Below are experts of layer 4 (counted from 0) of a mixture-of-experts language model. Rows are named router (the router's row for the expert), down (a neuron's output weights, with its number) and show model dimensions 0-63. Each number is 128 + 24 x the weight over its row's rms, rounded and kept within 0 to 255.
After each expert's rows: a language model's description of what the expert responds to. This comes from a sample of Wikipedia text that the model never trained on.

# expert 47
router [138 119 125 127 145 165 188 139 157 117 110 131 112 133 125 141 100 157 115 149 130 160 137 112 151 114 140 151 136 146 124  88 112 144 106 149 169  87 135 143 179 136 184 119 172 144 111 128 116 163 103 117 132 134 153  83 108  96 120 122  92 153 103 158]
down0 [134 100  77  74 125  76 134 136  76 148  89 151 157 174 123 132 140 106 109 144 114  99  80  76 116 134 159  64  90 135 145 123 106 136 120 102 126 104 105 112  88 123 157 156 165 104 110 123 136 110 120  80 137 149 116 135 131 113 116 116 162 150 130 129]
down1 [149 165 109 150 121 119 135 118 106 109 147 136 106  95 125 110 117 114 132 125 157 139 140 123 126 123 128 131 187 139 126 130 148 112 120  82 119  94  90 181 122 151  95 140 117 102 151 131  79 141 145 118 130 122 142 127 107 147 139 105 167 107 121 131]
down2 [140 122 109 130 157  80 110 139 113 126 107 100 113  59  85 116  99  97 125 108 132 114 133 122 201 133 100 117 121 156 135 173 170 159 111 135  99 118 128 122 106 128  97 144 153 198  82 131 145 142 131 160  88 171 103 117 134 128 103 125 124 150 111 129]
down3 [117 131 117 100 138 158 156 109 127 187 137 164 111 139 108 134 135 100 127 135 149  92 141 132 131 130 103 126 101  94 157 124 115 107 128 144 119 111 135 101  91  63 104 155 137 126 117  97 148  98 145  98 140 107 160 155 133 182 118 105 140 130 123 140]
down4 [149 115 163 151 131 157  74 175 107  88 149 105  88 171 132 120 158 119 102 156 126 129 174 168 136 109 124 120 144 150 123 110 129 152 124 122 107 116 110 109 134 130 122 107 115 153 156 142 129 122 195 149 114 148 162 136 143 101  74 131 107  96 100 139]
down5 [ 90 142 128 132 164 111 134 110 153 139 122 107 121 111 181 135 132 139 155 137  83 121 169 143 123  80 160 154 176 140 164 153 115 139 137 112 105  92 116 138 141 154 117  92 124 155 163 126 134 120 122 178 126 154 104 114 117 131 130 175 147  93  88  30]
down6 [125 183 112 148 156 112 124 104 144 141 144 138 124 114 121 159 116 109 137 126 132 100  88  99 118 173  93 104 130  98 101  88 101 117 134 104 100  91  79  85  97 182 148 125 133  83 148 107  98 118 136 100 124  98 115 131 102 152 154 153 124 174 130  93]
down7 [124 129 139 128 102 134 124 135 136 161 124 163  86 119 110 148 150 143 144  96 145  94 105 107 122 155 126 114 144 123 131 146 158 157 165 125 127 117 133 107 109 118 128 107 123 106 134 152 126 166  87 159 110  89 123 164 134 127 122 119  96 118 139 102]
down8 [154 138 117 160  84 142 147 116 116 132  77 104 136  62 114  83 136 108 117 113 139  98 127 175 106 134 111 150 156 155 118 171 111  97 140  71 114  98 115 139 136 131 157 100 132 109 108 109 150 115 102 122  86 162  98 130 119  94  96  92 114  84 106  90]
down9 [120 135 153 120 107 153  81 121  93 131 147 151 122 131 157 118 122 155  79 135  87 139 108 102  97 128 147 141 120 126 123 115  90 123 137 132 126 143 150 113 117 113 197 127 128 121 131 183  93 114 120 148 139  85 115 138 151 140 104 169 157 137 162 165]
down10 [123 150 125  79 101 109 130 120  84 172 152 111 124 145 154 121 147 161 180 107 129 208 110 147 132 123 116 133 139 111 148 144 159 174 122 111 108 100  92 135 131 200 147 133 115  96  95 146 128 122 118 105 138 103 149 171 118 115 130 128 124 124 176 141]
down11 [132 110 123 147 138 105 132 130 148 115 106 139  97 126 116 134 116 122 122 140  93 130 121 169 114 117  97 127 114  86  78 131 107 127 177 103 104 141 117 119 144  75 115 178 139 107 109 156 106 102 162 133 153 128 132 118 117 166  70 156 123 105 104 120]
It responds to: Individual digits inside years, measurements, track lengths, squad numbers and reference numbers, plus age in birth dates, such as (age 71).

# expert 57
router [127 132 129 164 165 131 139 142 138 118 124  92 117 111 127 139 151 151 142 117 154 151 158 103 152  93  93 175 113 154 110  91  69 122  95 124 111 107 156 158 151 147 189  86 206 179 135 123 119 113 120 153 161  71 139 118 119 128  93 157  89 123 119 159]
down0 [111 118 179 152 135 144 117 117 130 121 154 105 126 124 120 160 153 141 134 109 119 171 127 202 125 132 108 112 144 125 141 161 144 130 114 130 109 134 123 188 135 166  95 151 114 100 126 102 109 157 145 160 134 105 122 139 109  89 146 194 154 126 109 133]
down1 [117 101 111 157 146 135 106 117 124  90 136 161 170 162  73 119 167 142  94 110 141  94 148 106 138 140 141 116 120 127 168 114 175 115 122 138 115 113 109 167  85 161 170 149 114 134 142 136 141 118 129 151 150 167 116 141 136 120 125 132 101  68 118 119]
down2 [132 118 138 105 147  90 133 119 114 105  94 134 122 149 136 158 128 128 140 153  96 120 160 123 133 149 124 148 144 125 149 108 104 135 130 120 132 167  98  98 141 168 190  87 123 151 118 122 147 130  81 112 132 146 149 132 165 132 131  74 113 152 134 124]
down3 [117  85 115 143 130 155  80 132 136 148 118 161 144 108 130 136 127 197 120 129  97 174 148 134 120 117 113 137 140 133 154 112 152  83 130 105 134 151 132 117 126 116 131 113 110 130 104 106 129 135 108 138 146 146  90 161 125 131  70 138 193  97 144 179]
down4 [150 138 174 160 103 144  83 123 116 132 130  94 109 104 120 140 124 123 139 134 161  95  98 159 119 125 104 148 116 137 101 117 125 146 121 105 182 105 157 122 126 125 129 148 185 138 111 179 119 159  85 114  95 181 110 118 102  94 169 115 100 125 135 120]
down5 [124 111  79 145  66 179 109 113 139 110 145 155 137 136  74 146 108 100 135 134 124 171  91 153  75 163 117 113 136 151 108 144 102  71 117 101 150 158 138 112 151 140 146 151 117 124 139 147 134 120 149 128 159 146 117 155 113 109 155 120 122 155 143 107]
down6 [115 141 110 128  86  81 164 104 121 119 110  99 128 101 133 145 143 111 136 157 169 162  92 125 115 124 110 104 136 142 137 108 104 143 134 119 108 113 108 159 117 111 132 128  86 148 112 141 129 157 142 125 106 127 115 157 115 135  86  88 173 126 151 146]
down7 [154 109 155 161 168  69  99  92 154 160 137 144 128 112 104 116 107 120 135 149 138 138 124 147 128 136 128 143  91 136 150 107 164 150 110 123 135 120 140 133 138 124  89 151 154  96 161 138 157 100 128 100 128 149 125 131 127 132 145 138 109 137 101 126]
down8 [119 185  91 115 137 148 152 113 116 141 131 132 102 125 105 140  92 138  95 135 136 164 154 140 116 117 151 125 166 163 140  92 134 162 118 127 139 131 156 114 154 132 146 140 136 112 130  82 122 101 106 100 137 111 147 139  76  99 113  91 115  98 158 174]
down9 [128 137 131 130 114 114  96 114 133 119 146 139 109 119  95  93 165 150 138 110 113 146 128 137 145  94 153 150 146 147 110  87  93 130 170 130  70 123 165 134  96 109 115 114 172 127 117 110 115 161 151 134 123  58 152 151 132 118 136  53 158 174 144  88]
down10 [128 145 117 115 140 160 125  89  71 133  97 134 133 113 128 139 153 133 191 130 134 120 135 132 124 135 121 149  84 146 133 130  98 159 109 159 118 165  94 115 123 133 150 117 130  98 104 135 146  82 112 125 156 101 135 121 153 118 118 130 134 116 149 125]
down11 [113 144 130 137 152 126 107 146 139 113 102 136 162 121  87 127 124 170 130 157 141  94 161 118 105 140 146 119 119 175 130 133 158 117 122  90 132 127 164 154 130 118 140 109 147 150 122 109 114  97 140 105 119 151 125 147 151 119  98 144 132  96 138  97]
It responds to: Occupation and rank words in people lists and biographies, such as chief executive, director, professor, player, associate, former.

# expert 56
router [120 140 118 124 178 155 136 141 117 155 126 126 130 107 136 178  89 142 131 114 130  96 106 142 133 150 136 117 143 162 119 142 100 147 130 140 153 150 136 153 149 144 154 142 133 135 195 116 142 124 127 143  98  71  96 115  79 133 121 118 144 147 111 173]
down0 [137 116 180 134 157  65 121 155 139 130 139 167 123 150 118 152 124 131  82 141 113 111 115 175 144  95 142 135 143 141 115 162 151 122 164 134  64 124 127 149 125 122 172 156 129 117 140 132 154 138 153  89 144 128 165 117 124 104 125 144 124 138 128 115]
down1 [132 107 137  98 164 126 171 119 115 139 162 151 137 154  95 121  91 114 135  84 173 122  82 141  91 145 129 115 154  98  48 138 114 130 135 118 146 123 150 145 108 135 146 129 117 145 144 141  96  89 123 128  99 110 119 155 132 120 131 117  94 131 130 128]
down2 [159 129 148 170 114 117 143 134 124 105 145 156  91 129 164 128 174 141  99 120  94 141 163 123 118 101 127 163 160 206 127 102 142 136 127 110 128 142 130 157 159 112 101 146 105 117 168 133 134 139 127 174 141 133 132 151 133 107 131 127 166 149 162 130]
down3 [ 89 103 128  94 123 124  87 130 137 156 101 130 114  89 116 135 116 152 138 146  97 147 145 126 154 127 122  96 135 134 120  89 126 166 108 148  58 124 139  89 102 131 121 121 124  98 101 114 145 105 133 154 116 125 134 135 152 137 133 108 177 128 126  97]
down4 [143 132 150 179 109 103 135  80  97 126 133 118 104 136 130 132 128 124 162 157 161 138 152  90 109 131 115 122  94  99 153 107 113 100 146 181  96 110 108 122 119 132 166 148  97  98 146 199 114 112 126 169 136 152 128 115 155 135 165 130 159 122 129 108]
down5 [ 96  81 107 139 116  94 172 170 131 155  98 222 105 118 105 121  74 100 112 139 151 120 131 110 120 108 151 118  93 149 157 129 165 110 130 110 139 143 126 128  97 108 139 113 108 145 117 103 104 105 111 144 147 148  93 101 132 165 162 116 128 124 159 168]
down6 [110 108 116 156 110 124 150 102 130 131 161 117 177 148 119 105  63 102 139 147 157 170 114 135 130 126 151 122  96  94 123 139 142 128 153 129 121 118 149 105 161 171 127 120 144 142 126 112 101 132 143 102 115 151 131 110 115 138 188 115 133 119  96 104]
down7 [ 85 151 137 155 113 119 123 109 147 119  80 113 163 112 110 162  96 151  90  94 160  98 134 118 160 150 112 141 135 122 135 124 149 157 135  90 123  92 132 139 152 143  93 131 158 142 127 148 133 111  84  90 104 151  96 185  98 137 135 110 144 125 149 162]
down8 [134 107 177 119 139 138 106  86  91 162  90 172 140 124 143 119 140  72 132 161 137  99 161  90 145  89 126  97 140 150 111 107  85 101  97 104 149 139 146 145  92 138 135 117 112  88  97 153 125 124 123 144 116 129 122 113 126  81 113 155 123 143 160 103]
down9 [ 88 135 112 152  93 104 120 140 153 124 172 145  97 146 152 163 135  98 150 151 132 108 160 131 130 163 119 105 146  83  93 141 116 151 113 114 140 114 133 110 121 110  93 161 153 108 102  87 175 168 100 158 147 181 136 115 144 141 107 108  98 166 110 108]
down10 [158 112 108 147 141 141 158 135 105 128 135 128 129 124 136 131 170 110 103 119 131 109 156 139 127 103 137  92 137  74 165 116 156 117 156 101 140 130 121 123  88 120 147 117 106 157 136 111 115 131 103  89 164 142 120 197 113 151 138 150 106 175 130 192]
down11 [155 129 107 162 113 181 130 154 162 143 152 136 108 187 125 109 148 133 144 157  93 135 108 141  64 130 113 116 143 103  89 109 143 126  79 115 132 110 138 138 126 109 133  97 135 112 151 163 133 165  71  84 130 103 118 154 151 127 118  97 147  97 134 120]
It responds to: Single capital letters and short pieces inside names, often after La, De or van, such as DeLa-G-arza, LaGrange, Go-Go.

# expert 39
router [158  94 184 140 129 154 157 167 120 145  91 103  98  82 107 129 135 138 105 126 158 146 134 112 155 111 146 174 141 169 155 119 112 150 126 126 182 122 179 153 180 125 184 122 130 114 128 120 137 125 114 124 130 125 143  83 115 128 123 127 123  98 128 140]
down0 [ 94 155 126 164 139 115  95  76 144 142 106 173 175 163 139 112 144 182  78 117  88 138 153 138  98 118 113  97 136 127 146 116 125  66 148 106  98 120 129  88 106 158 109 108 139 134 107 122 146 110  99 135 152 116 110 150 136 138 146 122  78 105 149  92]
down1 [168 164 143 128 126  95 113 150 139 141 127 116 160 142 150 115 113 115 136 149 141  94 148 179 130 142  99 125 122 109 122  72 102 100 135 131 109 143 121 137 141 133 100 122 127 170 154 129 121 121  93 158 107 131 147 157 143 111 136 116  98 156 122 140]
down2 [123 120 134 135 105  61 111 140 121 148 107 116  84 118 157 117 137 123 118  87 112 155 138 104 141 143 131 209 152 130 127  72 105 135 152 175 110 140 163 148 112 135 149 108 115 141 152 147 101 132 153 112 136 197 141  81 115 108  95 138 140 135  99 127]
down3 [161 151 138 120 136 120 140 117 103 117  72 144 102 146  63 134  98 162 126 130 164  95 126 135 133 136 145 122 103 132 144 130 112 124 114  94 123 141 120  83 119 106 136 107 153  95 126  66 110 117 125  72 111 144 139 102 102 136 158 165 121  88 143 143]
down4 [111 113 110 198 184 170 108 104 109 148 138 144 138 126 131 119 127  78 136  98 106 125 181 130 113 116 141  54 100 125 134 122 137 116  99 122 140 135 142 111 125 145 181 134 178 131 154 119 154 113 138  95 119 146 156 154 158 174 142 109  96 121 123 121]
down5 [126 116 128 171 141 143 168 148 155 128 133 117 177 154 126 137 144 118 129 112 134 122 129 110 131 104 134 119 187 125 125 142 106 161 123 144 164 170 166 159 124 138 102 121 136  78 127 109 139 136 142 145 124 163  98 137 145 163 161 157 149 121 155 109]
down6 [158 123 164 133 136 101 142  86 148 142 132 123 123 110  98 135 141 144 148 116 131 129 130 139  75 131 156 141 118 153 103 150 139 107 122 114 139 127 154 139 124 129 126 133  97 113 109 118 132 163 145  73 172 118  95 118 124 120 141 130 107 124 113 164]
down7 [102 147 152 117 137  89 121 110 138  92 150 107 105 117 132 113 129 118 135 120 104 147 115 116 132  90 121 101 138 132 159 124 134 128 117 121 140  70 141 127 120 161 131 149 168 128 116 117 155 104  80 129 120  88 160 178  69 133  99 122  79  79 147 105]
down8 [ 87 107 122 167  82 167  72 127 127 111 116  76 147  91 109 132 147 142  89 132 143 122 132 127 117 115 154 130 112 170 149 107 154 176 146 149 124 128 152 118 118 144 152 122 111 116 143  97 123 125 143 111 122 113 122 137  89 152 120 163  88  76  93 129]
down9 [136 121 126 117 101 106 163 149 152 138 164 174 162 130 104 132 178 143  92 124 124 129 139 131 136 151  95 137 135 158 106 147 108 115 149 138  96 149 155 174 136 165  94 147  98 104 151 137 140 160 144 155 142 110 105 162 136 136 124 158 153 164 105 140]
down10 [ 93 134 119 136 125 100 130 120  96 150 130 157  72 122 110 113 131 117  80 138 123  77 104 165 137  97 151 173 132  90  73 174 162 136 114 166 164 149  98 157 141 143 130  89 123 150  85 169 121 149 134 136 141 126 105 159 124 131  86  84 151 126 129 116]
down11 [123 103 125 114  73 158 112 145 101 143 117  85 149 137 110 121 149 132 114 118  92 128 112 138 128  96 124 139 178 101 142 160 107 183 115 141 173 170 102 146 154 142 104 152 123 121  56 102 142 119 136 133 104 137 143 127 154 147  98 153 135 101 118 173]
It responds to: Digits of counts, votes, percentages and measurements, mostly the first digit after a space in tables, such as 773, 6.6%, 3 titles.

# expert 49
router [158 108 121 151 166 163 147 130 112 142 121 118 148 148 142 150 121 158 130  96 131 121 133 132 145 132 125 165 132 131 133 136 100 135 145 129 163 163 152 125 140 131 167 136 123 138 165 112 156 110 133 112 143  76  95  97  79 138 135 114 118 153 133 166]
down0 [145 154  84 119 165 102 107 113 139 145 131 146 139 115 165 127 137 155 138 124 137 140 123 129 133 136 153 150 143 144 139  62 131 129 155 131  81 170  72 127 124 131 134 144 156 137 141 130 154 177 125 144 163 161 163 102 117 129 108 121 131 133 124  77]
down1 [157 190 164 115 141 179 124 135 120 125 116  80 120 128 127 145 107 141 172 125 135 150  94 124 121  80 128 118 104 100 134 161 163  93  98 132 147 130 149 129 150 115 154 136 110 141 135 120  96 109 131 129 135 112 122 134 129 105 149 146 108 126 126 106]
down2 [155 131 142 123 113 100 135  89 148 153  89 117 178 165 140 142  98 182 146 149 119 151 134 111 112 190 142 123  98 137  90 111 112 153 103 145 143 153 131 146  80 132 115 181 126 120 104 134 144  81 140 163 113 118 116 112 148 126  94 125 166 130  92 105]
down3 [185 154 133 114 164 140 117 140 103 116 105 136 132 134 131 130 146 123 104 140 117  95 148 103  93 133 107  50 131 116 131 123 139 162 128 109  43 147 145 139  98 111 184 126 130 151 131 146 138 137 121 152 134 132 128 189 125 151 123 136 132 104 157 142]
down4 [145 101 149 157 160 164 108 127 146  85 109 126 156 140 101 134 128 101  88 131 130 123 102 164 124 140 179 146  97 144 108 165 120 125 147 134 118 122 112 115 104 108 111 135 155 123 166 165 122  93 157 130 135 118  89 170 132 101 124  83 107 125 151 140]
down5 [177 131 131 114 109 146 109 113 105 119 118 132 160 140 156 106 114 159  83 121 102 191 104 151 107 120 106 101 119 122 163 123  93 141 157 105  74 115 129 126 135 170 149 129  94 132 122 115 136 116 162 105 152 130 140 104 129  93 140  93 126 108 121 130]
down6 [ 97  99 125 116 113 110 139 144  86 128 132 102 130  73 120 122 113 108 130 127 156 148 182 156 105 142 130  76 108 126 179 139 107 104 127 126 139 100 123 147 153 166 112 116 132 172 103 135  98 107  98 106 128 125 126 131 124 128 135  84 143 110 104 109]
down7 [ 88 126 123 132 121 165 138 138 173 120 101 118 131 122  91 105 186 109 123 120 114 130 120 171 151 116 126 121 161 169 102 145 144  78 172 162  99 113 116 129 131 115 100 111  91 135 147 143 117 121 136 100 155 130 126 130 102 126 133 127 180 141 117  89]
down8 [ 84  63  95 134 108 135 143 143 118 126 143 110 134 126 106 141 114 130  78 116 146 148 158 149 134 104 173 143 134 127 145 118 133 139 113 123 151 129 142 141 130 187 118 130 142 129 147  99 134  90 128 161 109 140 123  89 122 127 139 107 113 160  92 109]
down9 [ 98 112 112 133 166 151 138 125 141 125 163 141 168 123  95 138  95 121 122 121 119 109 157 138 120  94 120 129 124 102 187 145  92 128 132 120 130 135 126 130 124 126  94 126 101  57 143 123 140 123  91 135 121 155 134 115 125 123 107 188  95 129 171  74]
down10 [135 139 151 165 135 110 165 112 139 166 161 137 131 124 125  76 109 126 131 130 155 115 128 127 147 161 141 101 149 125 172 105 122 138 116 116 137 144 143 150  94 137 138  97 171 153 123 166 152 165 114 147 118  97 146 162 150 156 141 174 129 107  84 104]
down11 [123 139 141  87 112 139 141 118 143 113 131 145 102 136 127 155 111 141 123 158 105 105  89  80 147 147 179 115  92  84 107 141 139 130 113  95 138 113 130 125 110 133 146 173 123 108 113 106 163 149  95 143 147 181  96 134 159 152 143  92 151  82 106 151]
It responds to: Single capital letters opening names or abbreviations, such as genus initials in species names (A. bleheri), or T of Tess.

# expert 37
router [151 131 139 114 176 115 163 132  90 144 110 107 145  97 135 107 137 122 141 110  91 115 125  96 173  92 153 168 175 130 101 101  96 138  69 147 135 105 168 116 168 152 132  96 135 134 139 144 161 114  97 136 153 110 134 151 146 131 154 115  99 143 114 122]
down0 [131 149 171 134  88 118 147 149 141  85 127 146  76 124 123 154  89 153 133 124 127 122 161 139  90 133 155 156 118 106 118 138 133 125 124 155 142 121 125  83 152 161 130 105 106 109 151 135 107 123 168 165 105 171 165 110 189 148 106 146 171 122 134 163]
down1 [135  67 105 117 140 130 134 140 173 141 155 157  96 134 139 120 161 151 165 108 164 110 148 127 116 133  97 118 119 169 169 142 145 117 156  55 127 142 125  90 108 140 151  85 135 109 166 120 101 159 122 127 107 136 146 125 136 102 137 128 144 109 114 126]
down2 [ 89 149 143  98  95 107 131 128 129 131 153 147  72 115 116 115 144 140 155 123 115 154  99 140 126 154 134 104 100 105 172 141 111 117 110 117 165  94 144  51 147 124 138 136 107 146 101 124 131 156 161  84 136 122  69 108 101 102 152 114 143 129  98 104]
down3 [145  89  78 145  84  97  99 109 114  91 150 107 136  99 117 104 147  79 131 103  99 105 136 141 123 139 158  97 138 139  84 138 112 139 119 138 123 139 111 126 140 126 128 116 115 138 146 150 121 122 146 191 121 225 101 115 170 104 132 128 135 110 150 147]
down4 [153 114  81 113 126 127 150 120  96  88 127 108 129 159 106 132  88 124 117 147 158 104  99 119 135  94  77 141 134 166 143 152 126 140  81 119 121 126 142  74 101  84 111 115 132 115 130 128 117 153 151  74 106 129 157 168 163 103 130  83  94 148 126 132]
down5 [ 89 108 159 130  91 143 112  97 138 127 102 140 145 116 152 119  87 143 128 165 105 107  75 143  70 157 158 138 106 141 174 117 112 106 164  64 163  85 150 135 103 113 131 125  89 141 134 130 129 150 125 109 146 119 124 142 133 147 128 129 159 140 128 162]
down6 [124 127 112 143 152 142 142 139 168 146 115 129 183 162  91 147 114 174 122 130 130  80 128 155 144 169 137 148 127 130 117 100 118 128 131 151 122 120 101 137 164  98  85 105 122 106 111 134 130 124  67 123 144 132 143 123 139 154 128 115  83 146 149 105]
down7 [124 113 143 110 134 107 105 128 156 151 155 123  69  74 131 133 123 118  69 120 142 121  94 172 120 113 138 149 139  99 152 140 124 133 154 160 137  95 125 125 156 118 117 131 131 121 123 121 169  97 130 120 130 148 109 153 121  94 125 144 154  62 147  90]
down8 [139 141 120  99 120 157  93 137 135 117 112  96 146 102 135 114  95 144  70 137 123 130 103 151 147 114 106 146 122 101 151 140  93 121 135 134 114  90 119 131 103 135 124 148 138 128 120  78 132 143 114  97 121 148 105 158 128 109 103 155 114 167  60  88]
down9 [107 144 133 147 129 137 145 140 111  95 136 141 159 124 131 157 144  92 150 160 120 142 133 185 154 132 112  65 124  97 162  70 146 143 182 107 137 121 148 116 130 125 160 125 133 117 146 105 102 191 137 171 145 110 169 169  91 130 132 170 141 131 132 136]
down10 [ 92  87  87 108 137 115 135  98 137 109 146 122 113 128 148 102 118 138 105 122  65 155 123 161 148 125 155 122 135 109 144 156 108  85  97 116 109 129 121 158 130 116 112 124 132 120 154 131  99  99 139 105 120  83 139 112 111 154 115 167 160 103 103 102]
down11 [105 182 120 147 119 100 149 154 177 141 140 125 122  91 134 119 129 108 159 130  84 168 147 116 186 122 123 112 135 147  93 130 121 117 159 123 142 115 101 140 117 143 153 175 126  77 128  96  71 128  74 112 115 110 111 131 111 157 142 150 116 165  61 123]
It responds to: Date-range dashes, Died colons, aged, and digits or signs in election and statistics tables, such as −13.16, 52.85%.

# expert 58
router [102 128 135 124 183 136 141 158 127 168 170 107 127 139 122 105 113 152 142  82  95 138 190 103 139 109 134 143 140 153 129 123 110 104 120 140 153 121 133 122 143 115 159  69 165 143 132 122 146  86  68 141 132  94 125 140 140 110 118 131 151 121 121 112]
down0 [109 128 138  79  91 140 154 138 141 151 112 129 117 153 148  76 133 152  79 132 101 174 124  97  97 118 163  93 105 127 116 130 144  86 127 160 132 158 110 164 111  70 117 126 112 120 131 147 109 125  73 138 119 131 124 121 134 105 110  74 144 121 129 103]
down1 [ 75 128 119 107  85 139 114 119 152 131 141 134 125 131 167 139 105 118 148 121 125 164  93 142  97 156 150 166  93 135 121 114 143  93 110 159  85 135 146 145 110 100 137 121 133 141 137 151 151 130 110 138 127 119 145 128 163 152 133 133 123 181 108 125]
down2 [138 157  93 145 116 110 100 137  99 138 138 157 119 144 112  93 155  96 140 111 105 170 144 149 119 167 101 139 132 138 124 146 141 140 150 111 109 139 122 104 154  98 107 152 113 126 141 167 123 138 128 134 143 149 116 118 120 145 109 116 116 182 118 142]
down3 [141 153  97 120 167  91 156  84 126 143 130 163 114 118  51  97 128 145 158 141  94 151 162 115 120 122 114 162 153  83 136 113 125 117 128 113  93 126 111 112 150 124 129 156 110 179 127 131 111 156 129 103 119 139 123 134 125 109 122 187 132 131 122 133]
down4 [152 123 130 143 143 137 108 100 127 123 144 128 176 142 110  96 170  81 172 148 153 153 137 141 129 106  99 131 121 175 134 137 173 142 103 104 127 127 127 136  83 120 110 115  93 126 132  86  96  96 141  93 107 105 103 131 167 148 123 115 101 132 170 159]
down5 [125  92 132 124  81 126 134 155 121 165 168 125 109  82 101  82 144 121 100 118 128  97 148 115 126 100 105 139 116 145  78 114 111  99 130 126 145  72 108 147 109 119 127 137 107 127 147 123 116 153 101 146 131 114  86 114 141 117 130 135 150 107 123 180]
down6 [106 109 145 166 140 132  87 117 149 124 171 185 165 150 155 130 126 126 107 137 162 123 128 174 110 125 119 121 108 148 124 111 151 141 140 140 115 160 143 114 151 142 162 126 153 106 111  92 110  74 122 131 128 165 143 126 139 137  68 127 125 119 139 100]
down7 [139  78 162 154 150 128 126 162 113 168  94 122 120  97 115  82 152 109 104 219 166 128 162 147 151 121 104  94 123  81 145 141 193 139 115 153 152 178 160 142 115 147  59  91 133 129 133 139 141 113 152 104 130 137 128 104 145 118 133 122 121 149 147 129]
down8 [114 122 135 132 152 151 112 113 135 135 146 140 151 108 149  95  77 116 124 140 122 133  99 144 155 172 124 105 117 107  73 123 152 120  88 126 110  88 146 163 162  86 136 110 147 130  85 170 134 100 130 112  67 203 111 123 150 114  93 114 169 114 139 130]
down9 [124  91 144 131 115  72 116 138 159 131 176 154  71 128 159 130 127  91 140  86 114 116 117 114 108 130 165 128 185 152 148  87 160 113 122 133 145 115 116  99 112 133 119  95 102  83 141  90 136 110 118 162 122 113 113  94 116 128 112 115  94 103 151 153]
down10 [160 147 114 120 151 131  97 110 146 112 144 130 130 115  96 136 158 143 141 147 143 152 112 126 142 124 145  96  99 117 127 163 142 149 115 119  98 110 171 117 141 137 126 146 127 135 164 142 110 146 141 127  98 146 110 147 160 126 146 100 123 117 140 164]
down11 [144 101 127 129 106 118  98 129 131 197 128 133 121 174 141 142 112 134 186 117 145 126 146 120 187 120 139 158 123 131 117 141 106 130 137 121 141 135  93 110 132 109  98 149 127 106 117 134 118  89 136  91 121 174 145 171 118 103 135 162 126 119  74 174]
It responds to: Lone spaces within numbers and tables, and capital letters in codes and units, such as US gal, 2015 XU, 5,087 / 5,836.

# expert 33
router [142 125 130 131 147 107 153 161 115 167 133 105 172 147 101 150 119 145 118  98 126  62 143 107 122 107  97 126 163 146 117 110 123 164 116 111 126 139 151 139 135 148 112 146 136 107 124 111 153 140  90 160 126 110 148 112 105 127  97  92 116 116 108 118]
down0 [ 88 146 104 144 139 104 140 137  79 127 163 151  94  89 114 125 126 120  83  85 134 116 130 126  90 132 102 101 100 111 167 130 157 110 111 106 155 109 156 124 136 126 108 135 161 109 160 125 121 135 111 112 118 107 109 147 147 114 100  84  90 133 116 118]
down1 [109 151 132 136 128 104  93 155 121 181 106 130 105 159 116 133 138 127 102 146 154 176 127 171  64 156 133 106 140 122 134 121 133 109 135 125 122 109  92 137 129 120 161 117 151 110 147 111 168 134  99  84  94 110  97 138 108 136 123 123 159 120 128 119]
down2 [118 109 123 157 156 151 144 105 167 123 108 117 114 100  95 142 174 117 142 128 125 102 127 162 119 136 111 122 136 114 101 147 141 113 129 153 131 177 158 147  80  91 120 151 189 121 108 160 108 115 109 154 137 162  89 142  96 165 102 145 120 148 125 154]
down3 [160 162 152 117 103 112 171 144 133 118 141 149 189 129 154 127 100 115  97  88 142  55  90 128 117 111 133 124 156 103  99 120 146 133 120 122 119 141 132 131 100 158 139 129  86 139 152 114 148  94 151 117 136 129 154 107 194 109 117  88 101 135 145  84]
down4 [113 133 108 137 115 123  68 154 119  96 122 161 162 145 122 142  91 157 144  94 113 122 113 129 131 125  78  88 146 129 135 145 132 153 119  94 132 100  72 170 137 167 103 155  80 107 126 140 120 143 114 108 125 107  98 122 154 126 124 110 155 172 126 127]
down5 [128 117  96 105 116 169 122 145 113 108 108  95 133 108 115 112 117 136 135 137 150 122  83  82 121 152 135 111 111 138 159 159 161 122 147 110 120 164 123 137 130 110 105 159 120 137 129  54  81 163 148 107 110 148 119 110 151 135 117 161 122 122 108 149]
down6 [110 156  98 114 107 131 128 121 146 125  84 124 110 141 133 153 155 129 114 139 149 120 147 146 101 141  98 153 119 139 143 118 147 110 131 117 107 103 131 139 170  92 126 151 122 163 114 139 123 160 158 115 170 116 161 157 134 137 130 118 138 147 125 130]
down7 [ 75 167 128 177 133 126 155 156 120 131  76 111 148 156 125 141 148 144 120  98  78 120 121 132 143 110 141 109 114 114 120 117  78 139 177 172 156 168 136 129 163  83 111 136 122 152  95 151 155  89 150 154 105 161  95 124 158 145 153 163 127 142 122  93]
down8 [107 120 160 119 101  99 113 138 118 131 121 176 143 166 125 133 131 157 178 131 114 121 151 113  97 131 145 133 106  96  99 121 146 162 136 130 125 160  95 105 157 138 115 129 133 131 119 146 129 110 144 128 127 113 163 156 129 130 126 117  95 126 145 178]
down9 [153 110 113  97 117 134 105 152 106  91  82 152 122 160 111  89 105 137 155 143 110 170 129 127  69 155 145 138 131 132 133 117 115 161 128 102 114  63 134 114 103 170 112 150  92 148 100 158 142 159 152  91  93 114  95 121 165 141 131  87 146  99 118 137]
down10 [109 110 157 168 133  63 163 109  90 102 139 114 139 124 140 151 121 101 105 134 130 134 124 154 126  92 142 142 147 144 125 174 142 130 112 170 135 139 146 105  99 154 102 132 136  98 164  97  74 130 130 160 116 135 168 120 129 124 165 107 167 134 129 111]
down11 [109 119 126 123 138 116  97 117 116 125 151 133 139 126 145 129 134 136  88 148  98 114 137 139 139  73 147 148 116 115 115 183 130 122 161 133 105 113 102 119 133  89 123 131  85  95  96  99 131 175  93 151 160 128 139 157 143 130 166 132 139 137  96 103]
It responds to: Words and word pieces inside quoted song or album titles, such as You, Love, Me, Is, Now, often after an opening quote.